Experts of a small language model.
Size: 14 layers, vocabulary 2048, 63.7M parameters.
Experts: 64 experts in each of 13 layers, 144 ReGLU neurons an expert, 2 picks a token, a softmax router.
Training: a variant of Muon for the experts, 5061 steps.
Below are experts of layer 8 (counted from 0) of a mixture-of-experts language model. Rows are named router (the router's row for the expert), gate (a neuron's input weights, with its number), up (a neuron's input weights, with its number) and show model dimensions 0-159. Each number is 128 + 24 x the weight over its row's rms, rounded and kept within 0 to 255. Numbers have three digits each.
After each expert's rows: a language model's description of what the expert responds to. This comes from a sample of Wikipedia text that the model never trained on.

# expert 57
router:142103126157109123137153105185162124146124098104130129104099141105124135137100151106158112123147167138146147163103124124112110148122088146130146124122114161135105145132148123141162125131157144112117106145109113152165127164135112175110124143157133110155106135122119141137138096122115100123122131133105114179147131141171104137098139163085180170139102150176158056125140154122139129102087108122169084097094174159125168163158158110126123154179121147120092166128133162127161129113127115
gate3:149109125159162105103142129160126126128181086122102133112138093137110120149131160124093171137094155128122146127169121122179134151152126133099171053117153102141089136135110085141146156116147143141146119171094116124102118146088130115180131174087128135159109131118139136099153138096106130149104109105157136107172138135131151136121157136127144118107134096128125105121096143126126130161108118080109122154098118115132142173152127111127150085125097157079126088127175124145128167154120102
up3:123154114093107177171129160086147104087113142120160111133114149124094121089174192104178106116158114093115111115142094123105130093137139152130096123127095134125105105100158151157100114178080130108103152109126139172140121107166134108094099131133169140101134131124149128099107124163144123136123128108149104123102105127132093113123117131115121139128149087070144147124129060154127103089149144142126134116119097110142143096096133144135109146094136125109142131140076107106127128095119112
What it handles: List and field connectors

# expert 22
router:105155082077136143144134143164104158120122116135118122114141118122139115089098118176182173160131111118143129130130113099104151153112173108120149145095152164144084135124144103097146098124101166109142095105143085142113095141114117149123135128184159126127093135180116120098129093073080149140100178124127159122158133121139155161130149140120100111121130092100135146111150145139159139118135122132126153083151109165104162145170102146148124147138161136121173128123104116117106130122152149
gate0:150113128128106146160104154107118134125137120130187122127122142126139105124130151136121171089113114144144174153136078166111141108076183126145093130146107124160083136134084170122134133123137099151122133131146125149130121119117121157104127113146141126177157129171131100119141128131105158103136104087119136095129137148172097106132134094118133117181122120091128109164129089174150186132121123123125109063122167132140125172134106123175123154129160095089130100092160126166131114140132120
up0:156135145120098114134127137161102116130145132145165132130136103111100092118128120184108136102200112113107143118120097138095127110100152145130140140128078145156083144137072148115147129112121141187130111131173120120141127174141112138118123120113138144168147164146134101163133107130113126140157131096154146136130149125164117123136112119091141108170155088092130128135164083126149156087145123106150076110106160105109153163099123125183158144082144137086141122092137110155142119102104119
What it handles: Clause-boundary commas, conjunctions

# expert 18
router:146162116133117141151122094105110112132161123114151155115162143130155143128130154131128187122125121128121172149117150133151108139157096161153162103185158149111106148137126160118168101148155128114134157182090135166144120128080119151091137106130148150156105117152081149114141103112100117120115120120165118166096149147132107116164108153138118143126105143130152115158117172131161150138139122147153098139092089150082107145093173145159165134136158156144104145124165128131099122071162135
gate0:156141077119150127166139116157109129096106158104133120135133118153118127084129136137067124098112101126141135122095155151154140158152087130142130115164140116136133121148162158144120166137108124126149120140148079123129124124150136162098153145107149127095130099121121168108152135089144077115124154152127115130152188106114187127137140122146120133129109173140133109151150148160136129099119139145179146149121107099154123182157196134162135097150123172137122081149124129107074097122126124
up0:106135098130166134085121120138110129099132136137118218114171098126095082150151128172139152147114146124113153149120115136159117125128153098114068109165145115145173114129136164113132126131102107120094128112118107177135146168145160155155161149143123178111096116125125113156115108135175138134132118141108104164095161081082129108166153100131116157164153136106094120135148128176162144140092154096141154115130137122133106124114150124138129103126150109117151102160121129116110101109111120
What it handles: Titles and roles

# expert 16
router:130153133153134123113141132139130135201132147164158116123148121147126159126104136119127098123114137113162168130135088117116128138144081111124145109126138134106074123102123138101112085126117145103105117103144142150140105177103155152094103150144134135161109168141105151122157142161153107120101096111090122126129097180121131139155164146111153146109079148137150064136132185179129151124110168096167124149148157132151095125138149153127164125182134152096109163146124166153127134126112128
gate1:142103129162176118160113129125118140115155153093081152165120179148173156084143170127179127096105152122124113070161110130128128133138168116082124165107113132133156115142101113100126114158165126118119127116159122158141118101140148061119158102113098157137125165117155127095179145146099124131124134130118155111187161135119143120092156120147129132120097120086129116131152130112105100143118144104098117144157145122132080114140111148103106127142111095102138135137133177120126102119151154
up1:122141142126139146125152125160125123148106110126101150134124118119092145185135156149133114118108153122113145106119106082121101152075134159115151109149118122159179144102160153140098093163146069135175110122159141126128122122158090124136123152115090134174152101101120158082114090131152125108152095158127079126133172112112165164096088157121109165153153176114119105155110125085163136113149148116113115111128103103147125153122093129121139115133115094150154150112153126121086139142133090
What it handles: Sports career narrative verbs

# expert 3
router:144147116137081142084129180091105100128135139101120149105123140143132109093148111157155184111111098081108159092153105141099097094096131124105144128144166151180118143152151124100106117142128120153154108109139126126176106151123148102130144128121129169152129134149139100109097140145087102110093101112121112131099140176074135103125153105158120142141108101116120151104098105193124125125090107128150136143133132176132136126174134158090170117109122131107143121132149111128101103089146139
gate0:165148122076131133088120140137144156116105132131140094121135147139097137146150068113126165193130093156154138134134100143133106141130127113119138115143148134129139131186133140077138157098152140155120137099167122106115179084118132120137119109135143129135187127141113140122115092137153129135077134164152166068123151142142118119135193114175102068174116132107118147118113138116109140128137127149140120124120137115153124148138145127153121125074146106191131134089147134134125104115137162
up0:114133070102169105092117141133132152117200119116147095119103129123137104084097083165112149135119129144121156084107062077133119112110144142160091123153111102091126124114081171069164143131179106158132119123128139109132139112160159124176105140066148117103128130129143120126158119100135152096095141123148124133152127098129129113126117118110134135132103138137122087146133132151123146109144132117115129086146107123113130185127159118099141126109142150150168149163141123137123144124155133
What it handles: Adjective and adverb suffixes

# expert 41
router:127120123128117130145175101113127146144103127089100139172092144159116114151103109110139155152128118147144113127103155114129115101134106134155149109134151114132111123159123158107182149102168105111146158168128114181125137112146071137098181108123125093131163096100115124137125103113146111126123136117145161148150173094133141154085148162103148143102110089163149061136138162107149110125121109124158102104088111137132142106143134139160136172117132152139128108137150171172148108077157102
gate3:155145134159094073133137102122139148101132121118136140122151132125095149154144125118178127148149125083115108168195136121124138115121119122164128112154122131144113084171133124158105105100145130145161122144138158146107059123178075120124162139115074110109117114105129117093112106117114135114104140130133100101159139161138163115126153149129144129137173115131134120109133123135145150123119124179190092127151121142110133162116101118092176129111165150116151142107171183146119149100135147
up3:141101109131128141182126165149162104126136187111137126082143140080122111117132140155138165141107120134134129131103153109142090107137143111145132122124121112166132135121144133153146087137147119114094081138131141151124146168109167126094119123144111121099111202136130088110134169165146092084140106176067092107091124131134128142090150127091139112141115149107118135104105142115105148140105128106144160185127126136125134129118113151137134137118070119187142137163131167110164116147127125
What it handles: Institution name parts